{
  "n_layer": 13,
  "d_model": 448,
  "n_experts": 48,
  "experts_per_token": 6,
  "d_expert": 128,
  "d_shared_expert": 0,
  "activation": "clamped_swiglu",
  "moe_layers": [0, 1, 2, 3, 4, 5, 6, 7, 8, 9, 10, 11, 12],
  "router_score": "softmax",
  "normalize_top_k": false,
  "routed_scale": 1.79,
  "balance_loss": 0.00273,
  "balance_bias": false,
  "init_std_router": 0.0348,
  "lr_router": 0.000714,
  "n_head": 7,
  "n_kv_head": 1,
  "head_dim": 64,
  "vocab_size": 16384,
  "norm": "rmsnorm",
  "norm_place": "pre",
  "norm_eps": 1e-05,
  "positions": "learned",
  "qk_norm": false,
  "attn_scale": 0.125,
  "tie_embeddings": false,
  "parallel_block": false,
  "init": "normal",
  "init_std_qkv": 0.0325,
  "init_std_o": 0.0,
  "init_std_up": 0.0325,
  "init_std_down": 0.0,
  "optimizer": "muon_variant",
  "lr": 0.00595,
  "lr_mult_o": 4.0,
  "lr_head": 0.00822,
  "grad_clip": 1.0,
  "warmup_steps": 200,
  "schedule": "wsd",
  "decay_fraction": 0.884,
  "decay_shape": "linear",
  "final_lr_fraction": 0.0,
  "batch_tokens": 65536,
  "seq_len": 1024,
  "doc_mask": false,
  "train_tokens": 946200000,
  "steps": 14438,
  "dataset": "wikipedia_en"
}
Below are experts of layer 3 (counted from 0) of a mixture-of-experts language model. Rows are named router (the router's row for the expert), gate (a neuron's input weights, with its number), up (a neuron's input weights, with its number), down (a neuron's output weights, with its number) and show model dimensions 168-223. Each number is 128 + 32 x the weight over its row's rms, rounded and kept within 0 to 255. Numbers have three digits each.
After each expert's rows: a language model's description of what the expert responds to; "gets" lists some tokens that make up at least twice as much of what it gets as of all text. This comes from a sample of Wikipedia text that the model never trained on. Tokens count by the router's weight.

# expert 40
router:144163175096075152158172182147086096097112162084084093104093100098123172113104105090161102127162166085130080092164166083151168104160085143116159162153155108088162091096
gate0:124143150144162157181138080142136119176103139079073084171078066134083128126059099167113083112128113134106181166145202087145117109176082103140095112177171127130106193130
up0:097168149136146133134106095078152126154110089094124078131149100097097116148117122220091104124113110107128186147102148098143113078148123110155072121123160138089138131124
down0:086171087095100089114137154117113158104108104137142169103147190058110092129172157130146120117102090162113179129116124089159058096105197111171110151119147080120126118133
gate1:123138121162169159099101150180117189141147078126133145083119092113177180124141165207107104138122065106115130111128146205144172181101109155153132076185160136144196112133
up1:111127089174187171107124123132121200136145069108159184155170091079113122158136133231101109105150071096092204157092111208102124133134102126122125090133140177150165106114
down1:174105112122149105097161148165121093142108075127153134170148132162143121082159113131168169172153130158135137157137125112068122112093097131103125131092116132122129136103
gate2:131139143126194126108139135108139198145123169144144152142140211170118097124115146123113169062176143127173103158116150118164177170095141167172093122082135123148164126114
up2:112165086102143114150102109099143139118152097124107149115191148123110083100124130132148102186121025108178121110137144197064160117080140139133139100097165150092143143100
down2:088097145124098161146102104082129129113135116096112095081117137070127089092181131094084175165089137163165171131160136126099116121124140140117100154154079091104110108140
gate3:106175074072131024163193149138112132112148073117161238129108116141058130081096115132150134133109139096140189180146191104072067118127100091106134113153161170113101134150
up3:103155116115135095134112099172084166167146095174150200166135132132118100128114168133160126151140077082088149129125156111076130116135161126097120156174135140104104172205
down3:113160114190118144058136105143126124100110078109105158140137121099217158121101103126147107125171098127068091136096116118053120130094121147148074088186179098114131184091
gate4:184120130127190035034078103181152123131113115177137145158163139111105106076148167128099111126097172146137173121133106075051126131170172137156131080110131117100121098102
up4:185051066143157087084084112111105149162133097140125157137133126114136199107157081158085115146105137124175146160135145147080105158173119138133160151154149132107113138120
down4:053131099079123137132099149191137167141161184090147086125089194157166185171130073140125083161166115092150179175123118133235141088101100103136122117165162076117099153175
What it handles: Word starts and pronouns. Initial capitals and word-opening pieces in names and terms like arti(facts), Maj(esta), K, plus pronoun it and table separators.
gets: "S", "B", "K", "it ", "M", "C"

# expert 41
router:135160159110094151157166184143083091103101156096099094108092101109120147116102094086163102134175156082133082088166158114155163095153080144113159167152155114092157091090
gate0:151105113198174083109102167125092145162112049170149135106160127125159095120163080147121136126090073157136161099094105159109111166175114164116147070121072131103134167184
up0:111197125114100131155110124111176114149148128089131156104132109089140179144125151113095166138158097137148122112116095167081106125129094101151136128128152142138135177116
down0:067127141149153158155183158156149113097180150071158202191024078135132128128135067103130092163168148097141134107117137099099093059136107139097166168090132077115096195148
gate1:113172095141109240134068088196140102153075097166145120146125177139159090100098131140077155115114098129128139058132236126088125148125178055089145186115023132155123113111
up1:174151104146115149121074129113128200126149106145208120122102162126109093105095160140076155148151071109128196147153111136145112136148133121142104089138108147114070106056
down1:152146117108135116070155177081153150087120108084087125121125082119083137156121098137145158097163157116128178130126056128144062104147075147130183132135187079117115187153
gate2:170164126182124120129106118128158109090117116127140165126145109133117182072084165138102071166098155161143122157110112182157118140120138138087140130057087151109197133099
up2:129158102159096098132108099118168128149135150136088166096140142127162098109097100120085122132125067173113110148101107142129127099102112128116138132165136118143101136121
down2:063091148129108120159157141119158151042090119129123182087097126086113138142178096121114133110129083129171107171161145157148134137100138072173144131170076170122127114135
gate3:118203134087185048092086104121123136156110108183190132126153116105127153109129136141096229135086128142165108081151112151108144137116128108127144113153083064127124169132
up3:081125084153120164153124145115144106123157081184185140102149100128142083109122117172110217105092156108139109193143057135097126120159180140153118149118126183093143124129
down3:122113140063098134152171137142137113070125106162092091116129076153159105152134134172119214115149086086079128138096116196086100014136135115140080129147181118118121100134
gate4:178112200165198170105086127186131181149170181187170115149119138128171127131131117177157119098110113158161169057112071113128132182147131142095100132127166114059132182077
up4:130054111133192105124062139103062109108100129162152202144142116129163099087134146198115096107106112185167140209111087126187095136095143100128111089044172094142095154151
down4:029122088117137103145134092193186091086121089107117196135151141172144177117142129081092118207106134111081132141144149148145088046131086100119140129095183154144165129138
What it handles: Function words and verbs. Function words and verbs within running prose, such as was, had, were, and, or, plus word starts like eng-ine, ge-ology.
gets: "a ", "and ", ".", ") ", "was ", "with "

# expert 31
router:135174171114093159168170196151096090093114157088082087099091100118123167128102107090159102133175149073131092099158163101158150105149079137113150175149150114073165093101
gate0:134155100110123140130105135138124149080117180130142105136117135120098126122142145160103152165138058099059109107063118131096057135087149105194176149153130091153106105116
up0:156157060134169128132153128034108119121091131114119140109125128093117107118152197167138151127120066109149159173138115146088091115087101111131172162078138145139153117087
down0:151147112126092181119175145105171066139136114124151158125125134115184075130140158143115011083068143176148222105160124141171174102150066112095153142081054154118168112132
gate1:076114126164166095121167127079144117138128116156127052173125125213119058167069131171140142117111192125166115138178101101131133154107143103124183166167176105159162114122
up1:131145126163138086197115085091147075174088037145108100132151148156112072142133137121179138087135097157106145136162142137178107158130153092135159144122136142152089119157
down1:122130110117105141106129203206089167123121117107107098136120099089089169137177170081153134171116115149140191136124161137120141138176134107109077120045135125125102124141
gate2:113109076123129191125103093097154110156131172145149168175157140112141158095133120135137177115077071129106129175122160112137104164200181139119113132123148186137132159168
up2:147046119164173107129112146077115135121144137199134098149082172157121134097137058147115154153118047129153114227105141196104121126100131151082163122175060115185133097101
down2:138145165120121154201145176143094111054159091187118147085117151163148115134106158117097093172176055097097144128163087148129144133077098096126121122145103110129153109078
gate3:137092116107118117123086079126161116166153112120125152150165107147150181049108132152123125173100041076128198121092133099121140192096146104100058088099165142120148140098
up3:151109104122116080092093142105131132043206060132116134125121138181113123180120076177087109113160161117154100147145139081090143186156154162104252129137140096064103114137
down3:158076098081108170102143117175150112120134133180140159116118145101117138115196081150123134055116080107120080111087111155074102131129099161141197177130147116161095067184
gate4:177173162144081143111131092168106136210148112143158196126123128113152138111150135152137139157133094156171156209115129128169116144104165173123136168087095145135203124154
up4:120137176162110148137114131134134100170179109124129160151139115132122124121225091171110137124129104136167176183105103142187124171113178131128186150134158095132155157169
down4:052120109168127145117070189184141143140136105141090110159151151163092111211157185106098129088077127139110129103100126172106093112152089157100126084120168145188125112150
What it handles: Mid-word name fragments. Middle or final pieces of place and person names and common words in lists and gazetteer entries, e.g. settl-ement, Janei-ro, Heilong-j-iang.
gets: "a ", "to ", "-", "s ", "the ", "an "

# expert 37
router:146144169090087162165163173149083100118113161089078091104088110101129158120108106078174109136171161079116085090167164107144172101160095150107146157150153103074159100099
gate0:086153112087160132116095098143152086134131129156164181122153100120106102081113155112144068109110159100108107118131138104142091129091153088119135116140104157110120143125
up0:127115078159098167060115133019150154136127110168132156115131167194142136146107125093136066131126151150114124125110118166154195181102162138126169084052080058121146131130
down0:169175136193123119154132100107161126119093106144167133140126163155093169148149091107144162113110128119097101136087141145126188128186108169138105100085096123162138183224
gate1:121116161163182113090086105099097155065162115147120187108098155120107128126116172146107160187060132096122127148078114136109100179158127134084116103129136081138134216088
up1:123132160138154125097096108123165149112088131134143224098103114140123095113192145144104137145083122121119218160139137099077055139156137151083096122128123140190151168138
down1:166127081129132110148146138124171111206159178136127099127169099090153198147170129096169139116141164128099207142162116136118115133079092095118117164066135145078118065140
gate2:104082130255151086133124187156123154118138141123146101126164139109122109094126087102141189103140103109166107137087100142114131154120129101104149078131096130115131123134
up2:102149131166104045141130105149137218150120115153153161152109126115119072133117151106081140090104077072095167123119101229117145147099109098094138089100140124144112125106
down2:117137119094142189092141111141127071129129116101111153122118102116133085129106183178073093134098092071075116102147160158158062115120126166141133186131166143168138101141
gate3:110151121174126096104127096079161146127081125114153174105194168117127126141087104139109156142136139171145175075192114135082164176120153126129146131149130153095098160154
up3:090115131158138152135087139094152088127190078163124103119144171127115140161063126145087138147143149100154152088190111101155102091199153134150107167137150161149107087138
down3:100110113053129146121159165121100123137148073119166137111067095103121111161146156081127120075098108126128162144108121060137101066187123118169088091075045120105114071078
gate4:142161103119192169094004147122158088156186126131103145097126145183126115132085101147081146143124125113141091144166187170096120114163148153096187107122080117119116139079
up4:062102114139154146100131117155137159165117127176156100104120122135130078112120110163109126128130111091162147145146164155118137110146103147142100102128106123170198133129
down4:080052123148129141097219162112138127097117095130137132163183130098146115138123123103122116115121105165102139076149126059133133141107082136167110171150159134090117159218
What it handles: Word starts in varied text. Initial word pieces and prefixes in mixed prose and lists, such as An-atomic, is-omorphism, dis-com-fort, after-life.
gets: "'", "at ", "-", "N", "U", "in "

# expert 23
router:143161164101097156165169186146078101099105164097100091108094109107129164119098102085148099140168164085130078086159154095152164111162087153109159163142151111081181103092
gate0:118125129083107073093178126101147126169143088148088129144113148189145111157118174149121117112226100129142200089081150120147063161063138127082143161134129119134125104130
up0:113133093131122073083178092121106114127129069168140177132100127152112136126104143175096060122092099165175135153149147134077107168098152180146142125139087113152108138155
down0:106134159169138153120121150113080126129072113082099146120187161098139134078096110114109099147079183156176092119131100119165164163211109153145202118086117113091148122195
gate1:150062094140086068144098141158138140148126096131114110145145136141148110105191118095130069119167094111172134138111100158107139169125163162114149162149087126148090105143
up1:131084093147119103060093085079128076097184090157092118137073128118108128117131123108100181111135057144125142127128086121079124120121146135098145142079102089169152138155
down1:122124132158180169084119092107092143118151153134198151096126094145122136151110152093100157143042103167094075157143119161154126134113072151166069124074166119056149171094
gate2:188134103169115089155151141173106080187141208123195082145150102179135106115144114143102165160137144112073097127172193121140121167176090118145164140127107102117097123136
up2:156143141149153108120138145119116115133158188114173142122176116153164104084140137124102140140108085156083099139144159163125089158166106110143157119178095131158105114087
down2:109109116106144124110129146147103149120095040154136165126147127179116098160086114127116159057145084193128126087189087126167090091106114173145103146141140174132129131144
gate3:134144108094146042123106078134187123098117147095131131087123125157185084109156108191135116097126063198121133169130094085071137140164139106097130059133128167148128152120
up3:192129094130170069135103073188117123099128139100191142138099121147177091121076096137131170126128037167148112133134082105148187146130134102130156115156076148124183132158
down3:155084131136115143135148095102093113123105144162128115141130101089113126121060130074163133084113162146164134101121116149162115121136139160172132140141146114147112069158
gate4:095156135101140129105145111126099146171170145137107111159079140112155100085148095133113149136139048154101153205177133127091162143119125125140124080174141132138137153149
up4:127145127160159101116125148123140174164139087187104057145119125113115160124100098152127189132131085137092159184167095156084142136112114136140114138160188164134137135104
down4:180092099161089157132201109170127179115121088185112084094080088129147142111146101046132104095126121111186153070171104115096153151155130105107109110123137138142148136096
What it handles: Function words and fragments. Prepositions, articles and possessives like of, the, his, into, plus mid-word pieces such as ron (Iron) and Histor(ically).
gets: "of ", "-", "on ", "The ", ": ", "to "

# expert 43
router:143171168095093158162175181143082089105105159088083097100088098110132159111102098089161102134173162081126080087159157100157169097167087148107150168153161104090165092089
gate0:141157144099136063115104156054159157126140128150117170155110129133130147122144146125136124071118119108071107118123117112179159116137211161156112078011102130147112127136
up0:180118101125162099127095113071137170153101121148128177153128061128156140081088169127132100147099091128162131114113143156099116143109119162153111108146127110112105172122
down0:111069104089122135167107086167105157167148144154112114166148163135145104158141090117101118144073137147128125131127104165155131187201112135106151153202159109127121157136
gate1:138202104121165105056128089180108090188107070125174188117145119149118108056132098084111148150107137128148133150058178095070111148057118116139150150110078146149086118108
up1:139100151124087108141079095139165131132165146157108168142130138128178169144113126129161225190125133179128162149126150142125116116124118121110124119182097146141121133114
down1:169118126112117071169107121161090083170097174137146130169083193115183103181132109140187139169133151135089142114168125191122128077117114160071114110130114105074118194147
gate2:111240130086132111086130137155127132116163119149086186092133134123119137179149156161110056119147115113124172135098129182096136136141162106169118139117139106100141137120
up2:125168129130146078141098172196127152118093127135139181091119105116116128112095147145131114154155100169108140224128147122082120121158111141101134185112131147130188146130
down2:169115120140097149133160134146128120137072125130124129119145109134086135091111056096178155113158073121114096138165200123119121104141102166097155119172131141190151154166
gate3:149145103110145176138144110126154160097159126099150147125104150115057114199154076101101135136136168177090125091123135159094072186134144154132159107154049085128072113140
up3:136104135192168054152113153101157165101124120133131197160176112140141075117169115151081104161103092146129160167102209192107097129105126087154155086103113139106136162108
down3:111095116141127143177100190153097076107153067153113139102139142120172136085109111186159119088105104118128155097138070130189175043113104123116121135102163172116113169156
gate4:105153095177189084130100126103035102153130138133123152091144110140161115117107183147182145117103107132179118190116145102106069134107122102102108129148118127180120105134
up4:112116093115106047156133115108119163138182082172114183107092074125154167082167107119155119170142135151145117173132132123047093161121116136127170061117107095137088130145
down4:132136154129125107153115118127146114083109126087133119112104114125086131103108124102113130159128128122114172060137132096068121136094148153109162102100170096097104148142
What it handles: Word-final fragments, In-. Last pieces of words and names (Ryaz-an, retri-eve, erup-ted) and capital In starting titles like Infinite, Insane, Informer.
gets: "s ", ")", "|", "the ", "5", "an"

# expert 12
router:143169163101092156161173188151087086097100158094083086098093108108127154118106099085163097135172156078130091091154149089153168105172089148109158168143165110081161093098
gate0:118123151102145113092119104111133147108097117146135161123100104152107156083145173183131142156143147120127120123095114126139138186175196115102098086125155140206091064134
up0:101113120092192137075134108054115176120139101136145133138082101131099104112132167154139173124115018157121135135112092146120081147139153111128100094126084154127106107175
down0:093130123197128149151094156127072084113128189053065114128111135122089128160152141103121115145100134159189155146133122135091123149109111135131142125154148111058090108136
gate1:174078093089136134114157112094167130100142166114165206140168160140092131107118133153093117157178100119094157089109130109156118126124120117201158091137132144116105119149
up1:133119065123142080077154107099129130110100137132154153144164137118114080151105170107097084092130119072092111140126091106059131139121135099130113119131179157127153101143
down1:087131134201048158118119146124087068161116159144096137065178150158142091156102107153083139095125056152204122169212123040108125138147129143129157169124151071126123104187
gate2:123107169142134101114091136150163058154147117173113129113118125200109092127140135143128187086140123135134128163146142102189194143150136134104118142111134097143099122152
up2:117129119134133099107142059101165139130133092155076126169150171172097109099091118182108172104082120122123123154097126137198137127162098141100134156069103139159121158089
down2:128197103159120113081147138082178122124153091129105159148153171123127113126149171136088136112069144150078124119086146096141140107104133156145148194099151141117143169143
gate3:181152125151112061056113121062088051153136127129148153107134154172116089107082153133115077142152115211128159167093092179149154154096110125170145086110153130126126097109
up3:094122111148098083095107121117071071119129147137138169108128108185158135140120085074104112056147119171140161200154097212107112159057136136172096128134131096160068139115
down3:136169109192129138147134120074096159062171170077156145172152170113141169164124094116077123105146156136153116132177177146092160162131118161149163160142140107098124070126
gate4:176086133152096113078099161059114151115102169142061166169182134145162165182126134122130150100071136139125194139107165152065188124127169097133117094165189098132169128152
up4:127126146144133064084100077090141095126110108085119115086128166165130114154134104098106140104065092119135088124092157134063107202104192093121133118128106095150115111155
down4:090095080157168177162123147197182157111151129144154100077121096118146118141121073104160097132143134124137157129108107135115152112108076080114062168138136188141175127061
What it handles: Clause openers and punctuation. Opening parentheses, commas, quotation marks and dashes that begin a clause or aside, plus name starts like Mag- in Magnesium and Maggie.
gets: "(", ", ", "his ", "\"", "– ", "o"

# expert 1
router:067099164090098153170111088151147099131109121074075125162111078182173138099100154121179104180158141071142098121155128107153134111099056180081171112147157135097178065152
gate0:206163130169131155120092109168150147138133083117138175119126142165186100136107112128107087129135098153129116104079083158141095138174132108098099117135119145142109151128
up0:120144153131155069103076153157113061147129121159140139141122175056091115125152089157134177167121192160109127131095096174048055181145109073148170121131120081194127137139
down0:047154146099101058143132164109110123149143175145172134117107156082085095072126142147125070149136116125122123180155098179133146112104124156184133100145116110095125133122
gate1:165125094085164203136118141133171101125104143137159137117036115143072173113158137159113118107129181082144137138057111137126148155065114140127099177168182106129107123056
up1:172161085171101126129099138130103156124151144136125138120134157186140141134094174159082202159133081131098136166112119121149118137085118153097146093091137091122081108097
down1:116143158156099085117181135148122174102160071098116119129177148126146083206124104110136137182116130143074186080152117138105105118204108092110169130106095191139109077140
gate2:093122130165109111131186147133098190148132175148139127130159145120156062151212115132150142189133157100114142155135123147154164136102160133134114115167191100118097158093
up2:106158130148123043142159141077087167146125189135060091146158170142144101070153137159144077195065056131090145119099083155160107102105181116147118144146180123124063144095
down2:148089104126191145104152133181146134127157073150158074132076152130151149113074144076097127123095105181115057149122103139107146151079098086122114165090132113114161092155
gate3:118112066145092159157095176154161139160154180098146142156068136109107136159038122141144172113150179221141141152087050171152152128140151126139106083079136124119096159090
up3:120090066159112100066111136069153114120146097152161167121059171103067105150093115123121188143150109192170119151113086168119053123173134110119106080094136177123123140172
down3:117134131139155058096177073135128122106134092137172161103130163154110102127153100169140163128132160165125089155195121095147103091144137137083131153179126144142164125145
gate4:113118101137170057104112137074196135157123133150109101153123121153139125157148110185105111157117118160129168230150157136147184188116181105128111116088082142104127183112
up4:166127097100159064127144138136123115160127110125118103135057118207159071149088128130062089150087088130137154196081125189154128128177136134110158104148102064097083156125
down4:136171160121065107139117101159072118107119091055152142094149114135115105072132140098165091124113177061129136176111123072147131076098034160187175130110230084122116038132
What it handles: Line-start markup and articles. Heading equals signs, list dashes and paragraph breaks at line starts, plus common articles and verbs like the, a, is.
gets: "= ", "=", "the ", "| ", "- ", ": "

# expert 45
router:143162172103105152158179186155082094107104169092088090108085113102126165122113108094163112136179163078130083090161161103146178098161095150115155169156163107088159095103
gate0:148098108119159139118125132169079140095115122111111179091116138107145168118139149134187129129083111115159170131130086111119102140137099091148096169092103128133152173174
up0:091131066128161150188097143145093169149131113157151194126118154138069135116141159146165154123043093154133165163117088160119072154111120141149099148106080088152180120164
down0:120131125129079235189101065108122132141106138177169147117160147158102117159135123102109173177106163133079173201187168160143131118146176148164132125160111146119158123121
gate1:104150114139135072091107180135188102131165106162088177138121148140074149139100140076148125138135036121165171045147090080131091138154121118129114135167135106089092162130
up1:106106076122115120143096149129155102124136047141087170164146136166078163162176160162156110108127072136159124103122053088107076189125138089144114127169152128097137091145
down1:110064105108171092116125114141130080157071094120097125130122113132155166120134115176127145145117117116096085082082155118133118114157142125135131097118101133102128093094
gate2:167156100114173139084115087049125100092080128210097166148132133122103092113045109132096084126074156140159136149109159143134065168111127127071135125142063133158133093102
up2:114058107171202120152175137105159126118135036194122098149073168107159098094097147110110243146084144092151115105077069121162148138120139121140171167110108112123097147172
down2:101144076112133087186168094187152131169159109095128122107133166131155166123132105117131166141161139146101132084143104132181194074115190149182102137026172136133121100178
gate3:113154127137106123125143127205118143182173132111187113142049060169153139132149090126126146138109079059128075125084115113158190122148118123115121156091091151100067099114
up3:126113127112079150079129123115132084118119118134117100149156122162158164129126166112093128116129066127147147235135081165132097180100114104118156164183120116192160152100
down3:088110161127081112211091103081097135098147124157080126088153131109062152210090155126118138178101083130146207149169071072090149153138147073134115093163150077182174137102
gate4:140154117067173083136103095148143097185153121109100102121078110171118173086171171124113116124083120094094141121152154129070096134118128151165124188184127118061099150116
up4:115124145115163061106177140112091132180177100185150201088088214158107127127168168113109154104085120052118115137118134137114161082106142117133130112104119119116155141145
down4:094088141145130119109129172141056106116089078133145099063179120056112120156069117082149146127144055113157215110129080076118144089109124127109068076077140152174133096171
What it handles: Table cells and prepositions. Table separators, numbers followed by a space, and prepositions like of, in, by in tables and prose, such as 430 families, portrayal of.
gets: "| ", "of ", "in ", "; ", "(", "1 "

# expert 44
router:141174164106092159156159186150091090097109169086086093096106108102123165115107108092155105141173160083125085088155149090158167107157094142116157164145168105083171096094
gate0:112118145139173107125042116188144161121110135124149140142126121134143137143077088101116142073144140120136081121140123128148183138164166145117135143085155138081102111156
up0:114145115180102086091109099060130103152150043111126177130099154150106143109110082110118230113103164106100159180182094059125119086128100094134112073099153166162072139167
down0:142130119136124199124106099204112043109109098160090120129116156149108129139161108073154112087113109168101162083115115122138167150125135128116186152133089176102109121118
gate1:108171101120205109122139106068118150165144131157112045130113187130132087111091103121144091142140128160090138119156130154149101131140088085132139122117164101152135131157
up1:151134106098172152127096204028128122194153155116147107155082176178166139076148141161133120146095112164095138155142125143125094131108108087112130162105103135138133117125
down1:209133111149107107117146121035136155173108141093167142127142137080129160139110174148118111063112152100173136122116163173167083170076135138125106153150136172106117139117
gate2:146135165070156036117178168124161134192183142136147116124158128103140079152095151118088146146204127128123151128122119129035100169107119150146129145135162110164122125151
up2:118177145099140014170148094136160145127194113115134146130186110140153103180113133157132089102110093156164161130102115148091106151145144111063129105094100160121162142136
down2:078110143128095134094077079159101126092154104159124123091132143165099143178139135104064087078084134139202055123116152147130153108124147099146096099151157140132127127062
gate3:162129102193131105121162152146138139084125071166194142150146106109149156093128187115075179131099081103145122151122132143167087167105124171123132158101102116019085166165
up3:156139134202114160077103148159119123140126076122158133114150160112164120097147149123067150148070082108099102125105117126148142172120122156153133130157138108067130161144
down3:076155094134080153186110121170161106108118106131124170189173142104151144073172141110106141178142119088105094150153132126118037180132117117138083137134106178169150147129
gate4:122089106091175023101107071114166130176122097152131096102153124152128109059126118136129150129098122132156098143125093218115115164126077183158123105128116127102136100117
up4:121105035185111111144095096104145124123183108132089128110107089122104143117118095133147138112132094134173120213135140150135108123125179126114191130125129126173113102151
down4:143105114218097148126104079156111145155125202143082148103118086110114109208164108164094162080215138100133107116123126150097118120102100081118165140149153095179135128136
What it handles: Table cells and titles. Tokens inside table rows of statistics, election results and track lists, such as the in song titles, number pieces like 43, and ons.
gets: "the ", "0", "se", ",", "\"", "ons"

# expert 9
router:144167167098093153164175186158084088098104162089095091102094098107126158113104099092158100130173156082128087086158163087150161102166086150108160172147157117084171097089
gate0:132190157107131095144087096110076145110068091112116153146092118097127112115127113147148144106111083116118143135115076110114124107176095056133103144130160147149082148119
up0:137143093146187111111082127148128154117072076097135148129158084116107077075103148115145117111098078120145129133046080102057077116162128144144164101144160122142110108092
down0:136123115111128152113145117125156084146079160162209094094155150177119111101131206119088091149138174106139203094105083130141186146107163140123168093164149115132172140113
gate1:141145110125142131151089129125140096209104127109115167133128146096097144126132133162147143109114074169123145086137167131118174111133155116165098165097138091125124153121
up1:076156111076139082114093091153154136124202073153110083162116132132119131140152110132120098143107038148179145083144093140104137181125081145120105103157152103136113103174
down1:087151169195077106146103137137101184098154125102187124142158088129155102107154129183121111113164177123121157156183082101143157168084071097078144096158081163091145100112
gate2:123146122125186034128149123086085097145124107125123088121164096181132126147171153160123114170100149123159104143133106102083085112124165135126167094148133118105093101137
up2:101107118132188196164100083127158176168126121133104160126154111091201045160198130168107118134133151116132110125134140117077059114098117103085174154142104078149123131131
down2:111072141179074156114109156097157160161119150107166114121056153107155127166101114175159158091188184115127189130174115145171137166155114102125126190121131125122119131100
gate3:180163095142090114104089100092193090123167138136115196120225132152080084132098160112082134105127156149106185122128087185096054106146108147199118147140099121094117122113
up3:113149100148095130151126149126160075112110132144125165106080162144096111081102135164100178160113154205087128159093048121105129147145130107103112119066130167132160090144
down3:121109143137133126117164160109116154148107117130115119109046122139121139162109103125201139140156061150100134160079106146143147138080097114088108109087134087134138166162
gate4:095121137166172142156111130097135137167127098161174142149130146182103147092120103085131138105129098085206156182092109180172162115136119138158175129095110168125114152157
up4:108109076178158150122109120146135124138120132126144178207135110140144146144134103135147112126058150122121143158077109182124088143070192123145138156145069167138150114184
down4:116168135116129105155091117130175142131139186080099114087124102065118075102158184137154150121146112117100197141075132063120112125115146103126127122151119127107087125122
What it handles: Word endings and hyphens. Word-final pieces like es, ud, us inside longer words, plus hyphens, apostrophes, and the after in or at.
gets: "the ", "-", "–", "'", " ", "at "